Weights of a small mixture-of-experts language model, trained from scratch on English Wikipedia: 128 experts in each of 10 layers, 518M tokens.
Below are experts of layer 9 (counted from 0) of a mixture-of-experts language model. Rows are named router (the router's row for the expert), gate (a neuron's input weights, with its number), up (a neuron's input weights, with its number) and show model dimensions 0-55. Each number is 128 + 24 x the weight over its row's rms, rounded and kept within 0 to 255.
Before each expert's rows: a language model's description of what the expert responds to; "mostly gets" lists some tokens that are sent to it at least half of the time. This comes from a sample of Wikipedia text that the model never trained on.

# expert 51
It responds to: Asian transliterated names. Pieces of transliterated Asian and Middle Eastern place and personal names, such as Fu(j)ian, Ta(ichung), Ch(iy)oda, Ch(ong)qing, Pak, Kh.
mostly gets: " Sa", " Ta", " Ak", "iy", " Af", " Ha"
router [119  96 100 146 148 166 104 179 102 130 123 171 135 108  99 132  94 115 119 113 133 103  93 148 132 143 136 111 139 100 147 140  79 141 147 130 137 140 127 113 118 144 113 169 148 171  85 130 131 140 143 154 117 149 155 123]
gate0 [116 139 145 115 108 122 167 139  93 135 103 113  89 163 131 124 115 107  97  66 161 141 103 152 126 111 126 121 116 140 146 142 162 152 152 153 132  96 133 128 143 111 122 124 126 101 111  88 151 168 161 131 103 118 139 158]
up0 [113 124 133 123 157 110 114 107 127 123 103 158 195 108 105 109 136 140 151 135  92 122 144 137 123  93  92 125 127 167 147 103  92 117 101  94 148  87 113 142 130 154 100 102 106 138 136 144 105 140 107 112 109 132 119  77]

# expert 38
It responds to: Noun suffixes and sport terms. Word endings like -ing, -ation, -ment, -og, and sport or transport words like Championship, Racing, Cup, Olympic, Railway.
mostly gets: " Championship", " Racing", " championship", " Olympic", " Football", " Cup"
router [119  78 123 151 170 169 106 189 177 162 111  99 156 121 128 145 104 142 155 135 128 119 171 106 125 115 121 154 107 153 114 146 146 133 128 130 137 122 130 132 158 113 132 121 103 103 126 108 120 162 127 169 112 145 109 149]
gate0 [135 106 133 135 138 164 111 172 124 135 117 141 158 122 122 156 164 128  89 174 127 113 102 172 130 136 141 110 147  81 150 134 131 142 142 129 138 143 137 144 136 145 126 171 153 103 107 156 165 109 135 115 133 138 120  80]
up0 [116 145 140  94 136 143 107 124 161 163  88 140 145 110 140 140 136 105 107 146  97 104 141 126 143 110 138 124 110  91 128 119 141 148 160 116  94 147 160 120 121 124 119 161 140  94 109  99 170 108 137 101  98 146 186 103]

# expert 11
It responds to: Consonant starts in names. Single consonant pieces t, p, f, m and capitals T, F, P, St, Mont inside or starting rare names and technical words (Downtown, Whittier, Montague).
mostly gets: "-P", " Sm", " \"T", " Mont", "-t", " T"
router [137 141 109 124 136 150 113  78  96 134 156 151 139 120 178 144 140 186 123  66 108 142 135 113 131 136 120 157 178  94 174  96 110 116 164 102 127 110 108  81 129 121 107 150  85 165 134 109 114 122 113 116 176 160 133 169]
gate0 [129 144 120 187 125 162 103 134 143 161  98 129 128  99 114 113 179 118 153 114 121 140 121  97 146 113 128 129 144 148 158 136 153 101 117 141  86 113 130 129 162 191 110 153 123 114 121 129 113 103 136 113  81 137 156 104]
up0 [125 101 111 130 125  81 138 128 128 159 162 158 133 154 126 145  91 117 106 141 151  90 168 170  95 107 132 139 117 149 120 112 101 110 119 154 163 136  83 143 133  99 114 127 121 149 114 140 153 143 137 187 133 115  70  78]

# expert 62
It responds to: Sentence-ending punctuation. Full stops and semicolons ending sentences or table cells, often merged with the word's last letters, as in y., es., ".
mostly gets: "\".", "y.", "ation.", "ing.", "ers.", "ia."
router [150 132  99 155 148 134 120  98 118 160 113 118 147 163 157  85 178 113  87 115 117 160 126 127 117 112  73 126 143 122  93  85 128 131 119 144 117 151 138  88  88  92 121  95 147 153 157 116 125 120 133 148 143  98 118 166]
gate0 [144 128 153 145  98  64 101 129 162 144 127 140 100 132 151 138 110 122  63 145 117 110 129 140 141  76 125  99 174 143 115 126 118  98 150  98 170 110 151 154 130 197 196 110 137 115 121 163 118 131 155 107 126 123 144 152]
up0 [107 133 131 102 138 187 105 127 123  95 111 122 146  84  76 129 121 162 184  99 134 124 153 115 106 190 163 145  83 142 145 151 126 152 140 130 123  99 148 146 150  70 106 166  98 142  94 105 151 133  96 151 121 165 107 153]

# expert 54
It responds to: Auxiliary verbs. Auxiliary and modal verbs and subject pronouns in running prose, especially has/have/had before been, such as there has been, would.
mostly gets: " has", " have", " had", " would", " could", " having"
router [152 100 135 116 122 103 112 131 118  99 129 139 169 122 143  94 150 151 132 137 101 161 118 122 145  97 116 130 152 105  92  80  99 157 172 159  92 162 122 131 133 158 121 127 141 114 135 123 147 151 109 118 115  85 143 109]
gate0 [132 123 165 118 154  98 152 144 162 120 133 143 143 148 173 122 159 129 154 147 136 115 110 130 126 130 123 113 130  96 143  98 138 173 123 134 127 133 113 127 133 142 165 112  87 131  91 100 148 119 113 135 119 131 132 121]
up0 [156 160 136 121 124 136 146 116 122 154 172  92 163 108  81 144 114  75 102 153  88 134 167 143 139 130 120  97 147  92 114 117 148 110 138 144 118 124 143 135 105 122 105 130 127 121 102 108 146  82 126  87 103 119 149 125]

# expert 40
It responds to: Verbs after subject pronouns. Verb stems and function words right after sentence subjects like It, He, which, that: It serv-es, arr-ived, intro-duced, are.
mostly gets: " It", " originally", " consist", " caus", " has", "It"
router [150 130 164 166  88 108 124 173  86  86 126 114 124 108 109 139 137 171 123  97 124 174 122 164 124 112 154 114 110  81 126 124 146 122 109 153 142 142 128 133 125 169 175 128 133  87 137 110  84  94 116  78 127  99  87 139]
gate0 [ 88 121 155 108 101 122 165 171 149 129 101 105 129  89 140 153 173 114  99 115 117 154 132 162 129 130 160 106  48 131 112 168 125 146 136 118 134  73 126 136 115 167 141 126  94 118 113 126 145 143 136 113 128 153 133 146]
up0 [137 152  92 141 142 170 118  98 142 122 143 185 137 139 113 148  71 122 139 125 155 113 160  94 156 153 102 116 179 116 143 117  88  92 142 128  96 125 116 143 122  87 139 138 147 167 135 128 124 130 157 160 175 142  96 128]

# expert 45
It responds to: Commas ending items. Commas and comma-bearing word or number endings that close a list item or clause, such as 1951, ), names e, and dep(loyed).
mostly gets: " dep", " Dep", "\",", "),", "ers,", "ine,"
router [136 103 153 148 144 114 175 128  86 157 121 114 143  98 122 143 145 138 124 122 101 128 125 127 146 151 143 108 113 101 126 112 157 132 124 138 113 169 134  87 107 119 154 156 139 152 164 124 110 143 146 109 135 132 120  91]
gate0 [124 102 110 138 124 160  93 136 127 130 166 158 126 119  89 118 157 108 165  99 130 106 224 168 171 117 141 121  92 137 145 105 156 113 149 119  96 122 138 123 144 117 105 122 137 140 116 134 109 141  85 106 101 153 156 132]
up0 [124 155 127 112 125 136 135 143 145 156 110 174  93 129 131 145  83 122 123 168 131 172 113  84 128 145 113 109 189 126 115 138  72  89 120 110 156  99 121 179 124 113 170 153 138 126  98 102 139 130 120 120 142 105 114 181]

# expert 46
It responds to: Parenthetical and linking words. Function words opening parentheticals or appositions, such as (al-so known as, (feat-uring, (born, (f; also joined, became, named, defeated.
mostly gets: " (f", " joined", " became", " (w", " named", " (born"
router [136 139 124 152 144 121 135 115 172 137 104  90  97 134 138 144 126 124 103 144  91 117 119  98 141 106 117 118  95 154 142  85 135  99 118 117 124 136 136 158  77 118 177 164 116  69 143 120 155 111 146 109 129  85 138 142]
gate0 [165 140 150 121 123 110 146 133 117 132 123 131 131 165 114 157 131  69  97 199 103 124 120 112 167 117 123 159 151  89 135 101 102 120 132 127 141 101 127 146 144 159 141 109 131 103 141 170  86 123 125 101 125 101 106 137]
up0 [118 105 154 139 164 148 148 112 132 136 116 130 129  73 113 137 132 144 144 145 160 144 138 169  73 132 162  77  96  93 123 145 127  91 140  99 122 145 139 142 140  85 124 147 136 139 141  93 174  86 143 103 103 154 155 127]

# expert 55
It responds to: Prepositions after verbs. Prepositions right after a verb or clause starting a phrase, mainly in, as, on, by, during, plus under in don't understand.
mostly gets: " under", " without", "pite", " using", " During", " during"
router [119 154 142 108  94 130 152 106 105 115 130 116 148 113 171 176 130 112 121 134 130 107 122 109 133 140 143 121 118 104 148 145 106 115 151 149 115 160 153 137 135 179 139 132 178  73 130 161 141 147 130  74 110  97 128 105]
gate0 [102 123 140 138 153 127 131 142 141 129 131 134 108 142 152 142 103 102 108 173 143 134 112 125 107 169 149 150  84  90  81 125 131 114 140 106 122 164 159 126 105 141 161 142 151 124 127 143 173 172 145 121  87 131 141 102]
up0 [136 126 134  88 100 150  94 117  91 131 140 132 126  95 127 128  98 127 140 142 151 123 133 116  87 190 135  76  81 123 108 137 117 109 128 147 112  85 114 136 159 129 141 174 162 140 163 130 124 146 132 155 118 154 139 126]

# expert 47
It responds to: Numbers in tables. Digits, scores, times and blanks inside table cells, such as fight times 3:37, league points, temperatures and win–loss records.
mostly gets: " JPL", " —N/a", ":00", " MF", " —", " FW"
router [145 163  93  99 133 108 164  93  95 108 108  95 126 132 124 127 138 128 134 107 110 154 178  75 103 141 163 153  98 147 151 104 124 106 119 118 122 143 135 140 123  99 149 141 140 136 150 152 125 150 120 147 150 159 121 133]
gate0 [171 136 154 101 116 133  79  86 133 159 151 165 170  92 164  89 142 164 133 131 130 167 173 107 111 115 135 152 168 112 131 120 108 125 133 160 134 119 129 126 140 153 120 128 105 147 115 160  83 165 132  99 133 120 171 124]
up0 [120 119 163 148 151 138 127 151 156 112 130 118 101 116 150 135 123 121 124 121 117 141  56 164 131  90 148  68 108 151  60  92 115 107 107 113 138 132 162 105 115 144 109 138 139 112 160 122  98 112 111 117 159 131 133 119]

# expert 53
It responds to: Taxonomic name pieces. Capital and inner pieces of Latin genus and family names in species articles (Prodoxidae, Erebidae, Euphorbiaceae), also Em, Am, Sub name starts.
mostly gets: " Em", " sub", " Am", " \"A", " Che", " Er"
router [119 145 102  57 151 138 146 163 137  88 107 166 109 134 150 164  95 171 125 101 106 104 132 178 152 157 138 145 108  96 117 156 148 115 153 124 154 153 142 128  72 115 127 130 146 138 122 159 149 118 153 101 102 157 190 114]
gate0 [145 129 143 111  93 153  92 134 107  84  92 121 114 126 116 141 115 123 149 116 101 130  91 151 141 104 158 136 158 150 115 141 131 135 107 122 104 136 141 186 139  95 118 145  67 108 127 124 136 164 122 105 137 120 110  98]
up0 [148 105 152  84 125 139 114 118 147  98 135  67 122 151 127 101 107 170 133 130 118 130  89 154 127 109 146  91 122 149 102 157 136 137 128 116  60 143 120 128 126 151  95 133 122 115 147  88 164 111 111 101 117 119  95  99]

# expert 61
It responds to: Auxiliary and main verbs. Forms of be, especially was after a subject before a passive participle, plus past-tense verbs and verb endings like became, moved, chang-ed.
mostly gets: " been", " was", " became", " went", " moved", " being"
router [179 127 232 122  91 152 144 151 105 130 122 125 156 139 142 116 141 122 130 131 108 121 144 110 154  87 154 159 159 183 128 126 132 152 107 123 130 101 155 179 102 124 126 145 105 103 129 134  94  89  96 129 116 153 127 106]
gate0 [123 146 136 145 122 128 102 105 139 105 109 110 106 106 120 138 142  80 122 116 121 110  91  91 132 102 139 144 111 109 133 134 116 148 156 148 152 149 158 107 172 164 115 124 156 131 135 149 172 169 113 125 127 142 105 138]
up0 [111 127  98 167 114 161 124 109 137 122 131 148 118 168 164 124 167 165 162 100 112  75 115 141 102 123 125 161 138 123 145 142 152 154 144 133 100 127  76 140 171 101 122 115 154 137 172 107 125 154 112 142 113  62 112 154]

# expert 42
It responds to: Preposition in. The preposition in and similar spatial words (within, throughout, across, over), plus units like minutes, and some table pipes.
mostly gets: " minutes", " in", " MPC", " throughout", " across", " UTC"
router [115 152  97 148 115 108 161 101 120 115 127 102  84 149 158 121 167  84 121 139 174 109 147 119 145 138 115 108  92 133 148 119 176 143 124 138 125 128 101 161 132 142 145 122 122 162 123 150 162 152 151 144 106  71 137 118]
gate0 [ 79 126 161 134 132 115 128 135 119  94 108 122 130 138 146 119 158 129 100 113 152 134 112 119 132 118 132 109 145 177 100 123 137 141 138 148 146 111  99 157 160 149 134 105  75  82  78 185 142 153 158 133 131 127  93  98]
up0 [132 115 149 142 133 123 119 121 148 137 109 102 139 180 106 148 140 180 119 152 124 129 123 107 128 108 145 161 118 112  95 114 119 124 118 149 150 127 124 162 118 131 124 162 137  86 107 181 105  85 157 135 162 168  81 123]

# expert 26
It responds to: Multi-digit numbers in tables. Numbers in tables and infoboxes, especially year prefixes like 197, 198, 196, coordinates, and unit conversions in brackets such as (32.70 sq mi).
mostly gets: " 198", " 197", " 194", " 196", " 202", " 193"
router [170 103 193 140 122 104 102 119 157 140 115 142 142 115 114 164  82 141 133 142 131 131 142 145  96 122 144 146  96 129 120 110 130 137 112 116 136  81 128 125 156 153 118 136 114 133  31 125  87 105 117 109 147 111 123 112]
gate0 [113 162 115 102 140 131 145 148 123 145 157 109 122 106 169 129 105 124 119 127 112 148  99 177  92 112  86 142 147 128 127 141 146 147 143 137 158 139 128 161 147 121  82 107 135 131 145 106  92 151 103 124 129 136 124 112]
up0 [127 110 167 129  94 136 135 139 143 118 196 117 153 111 137 158 128 141 100 115  76 136 126 147  92  61 109  92 143 146 146 146 110 102 138 105 112 124 131 112 129 119 122  96 153 119 145 108  75 164  95  93 121 130 152 141]

# expert 49
It responds to: Latinate verb stems. Word-initial stems of Latinate verbs after was or is, followed by ated or ation endings, as in rel(ocated), associ(ated), gradu(ated), ded-ic(ated).
mostly gets: " rel", " associ", " gradu", " Rel", " separ", "medi"
router [143 171 128 139 132 121 129 141  81 142 131  87 149 149  84 126 164 138 128 100 114 149  90  92 138 123 109 153 128 110 159  92 118 112  95 140  96 114 126 145 107 143 159 112 173 166 141 153 101 110 131 125 157 154 147 148]
gate0 [142 147 137 146 156 157  95 131 124  88 159 165  90 102  91 153 170  78 149 102 152 151 152 112 147 115 121 122 134 137  84 155 113 141 121  85 166 145 120  96 128 113  81  74  99 146 119 106 143  80 151 172 174 108 142 111]
up0 [135 119 169  96 180 118 106 100 142 155 138 134  88 161 117  87 161 102 131  96 134 105 117  88 140 135 148 129 141 173 133 153 112 134  94  80 127 132 136 124 123 119  73  92 111 118 119 141 132 140 132 148 125 112 137 108]